config = dict(
    router_score='softmax',
    lr_router=0.000754,
    train_tokens=261000000,
)
Below are experts of layer 7 (counted from 0) of a mixture-of-experts language model. Rows are named router (the router's row for the expert), gate (a neuron's input weights, with its number), up (a neuron's input weights, with its number), down (a neuron's output weights, with its number) and show model dimensions 0-191. Each number is 128 + 24 x the weight over its row's rms, rounded and kept within 0 to 255. Numbers have three digits each.
Before each expert's rows: "comes after" lists some tokens at least twice as common just before its tokens as in all text. This comes from a sample of Wikipedia text that the model never trained on. Tokens count by the router's weight.

# expert 3
comes after: " |", "|", ";", ":", " \"", " 1"
router:115131168102103138159100132109138145130104116093099132137096128165112148104102121157122098155142129089096155094135150133144138126104128123130141134146150113116107150080094133157115100134108148119116155095169174149102109140096123102141089141141166128115151181136100162133153124054174125162147120142130138134128053137138135091133134107102142138138127106130136100135105154152116125104127089115149127087084134134137155091134149101141119158131151123129121112150102085110123137126142140099084103124137182126090115096119076118136124139165116137107081125167092130130123132168128070149
gate15:157062129148117125149154121116153150129104112158121141158139101123127150136137137147092143131151073136087144139129132110141092118131115124184125108114129139157147141109110148150142133130117124088141182126141144133113138133108122109117150131130130134119152153115146146140099146127147144123126120114115124116169126188128088112104130059190136164111145127127108109150138142057138158162109107059153131146156154121130132108075154148092101108127096132147172067112105077095113106136135105119100138139122149159132111099136154146133147153121136086102107140110139108153091100120125127078
up15:100133120135163129162079152157140137101173121082060123130116155120140123107134076161098145112165089112150109141138113110077132097135103150137148103143110139116125153099122138159133117114095131103142103160142141167118114144162082150165076161082112158095106146114132181134148111168102102159116115170123125145087115097148115116101159138143146138120072145150115133119133136147118104113138121108128130114110148103155129141163125087126119116108105164093085129127117132117125140116112093133083123127115126063119104124126099114157097144139107161144118119134082135108096128156116128149
down15:179142127131151135116108087139122115093142167164119173166111128150134136110095097125099120127151154100152134168118155095146172149124113082143149128098134129103161093092163169150113126161133142096126147116134131118126071102142109126128124149077162138121142134150117162181127125150127141105132147123109112126136096102106114098131096168119160133138128149123133101155166144183112117120085112118147098080124143132140175114112133111130129085118101185116100107116124123122103166112121130128153160146119154158086112112109108140121150062121115190126115085143137145144147116110145132122

# expert 7
comes after: "\n", ".", "-", "==", " (", "==="
router:108125153151104090131127138143103133109097122094111124180108148184136123113109145102147139129127109131146149116113121130140129105103089130125103137138155119168099146134151156079094135106172115131092118131134098180101146109122108145128148131169137111165113172116139108111130142113115147135118104155136078148138124109129130144081144137094139150108125088123104105124145095066141138172143126157061164150103145138102139151082135079151171157126138120095119180166183150113106104130118143137184147139126120117124123151128162096085117120105139107139124159121118104116096143144138164146
gate15:154125105094128075099159145177129157108113150141129145131108097105139105139154160117149120125152118136117127106145120142133107120140098114137150164111111134113126138154148114100114128096178175136169160092121109152144143143144141120136117098099114164121130109130186182153139114122113119134175137097116165198099123155183116099155125102108089132080140167148154132128130107107128125114144125098134146124121103052154176156098140105082118122151119089098098152137126150099110114083143105124150157148165109118124122139129171125126158142146120140128157117140113151114113158117145115155
up15:161115171114163135124146129141119118133115125108110148158127159140104147128115079103138126144118106105143162159115156154125108153125116090130140110095132130126094156156123102094120055158135114112103168142087136155128131087131140167078093179142120147160109158169130137124081117167131127118141083171137111145112147125154173121064132139135120120072130096133139111115166099092130117118149148122170134115166129120126139119090121104115115141106176153098127132168161113126151126107133113119168171099108155169125110112136113128107126139079122147121132108116089148117138137142127086149
down15:088109114118146090117138152093106156162157127114118155126133106113091117168110102061093152131094089138126100139100116105092145141091137159115141105122129157112142146081168132117162109117135117146138116120149129116121144133139103123084108162112127140147115102093120143102105133132141144182095146142137053131103104104148122128154106115074164094138122129134099167098129134145162103128172112118163112152130109115132175166137133123122127148109131127137127100129131080079118126138153110110068128107127160162130152137116141163089111129128168118123135082102121137111114156104172114100

# expert 6
comes after: " the", " a", " of", " in", " for", " on"
router:150148077158132106109113140131105083166140171147144111118126124152098131175170135083137153112139090125118134099149183139132095118131126126102089127124137117062102103126136159130174121115111134155158099123131144099160123125120154138112137128122121149101145106109168132108114136156119190119095091084113111145109139140145078105201109144132099105148140116140118141137119134122140119107145108140059146116172161131098156128079112140125131138101117186159146121116125108132113146155087131108105101096135082168130126117160117150121129117087112155107123129131136129147154105143118123122
gate0:078123099129113140148150121139112086109105113164135102135088115128105143143093123127112123118147163141130098134188124113104145124146116098124098053138176111159092125094121124118105118161057131115138133143127114121079145132113136140127102151132124134130136140116152110127109112136139109128129131099172158124108145112147112144095107150138109125130129154074168092146144130168136102142101140089162102128150134097100122121126155128083101186130102140185136126171108122142154124112180106147140162104109104120113137094079137157121133157139101121136145117094164079142141110165118142100
up0:116135122102109123115129095109121099115124108124154147113149112125155157130120145124110121127119150138099163103106094124151178132095102128109094127148136103142127149136141144105124177117159164189084141097131183154153147121115152139123090179165136105125131118093111145123105135142150107145129129135139065113127126114088128163127145081142121168140119167139132085162099105183131148114113126123115130085120110150152097133109131159080140096141133140131124109168088146097109135097129082170136136124090140134128097168141103115176154124119102179139154144117137186108113098146128131102
down0:108134183139172175142118130144148099104139136122148136154114126139169117153092143148126130132079146136077144155103140151086092091090166133128160111130147109123154147146131122170163195162132133119103152148154121110155131142147114124127139148125131090162156159137114102156127144151087162120102110142150142136111111125126114150162202118156089108118138177115114130107160123164106094109117115116109091109117128145114177160118153134113157097152154126123156117128104104138090118112138132135104143083133135156084184132092097118140140089128121157106124097090150118133111134138129135126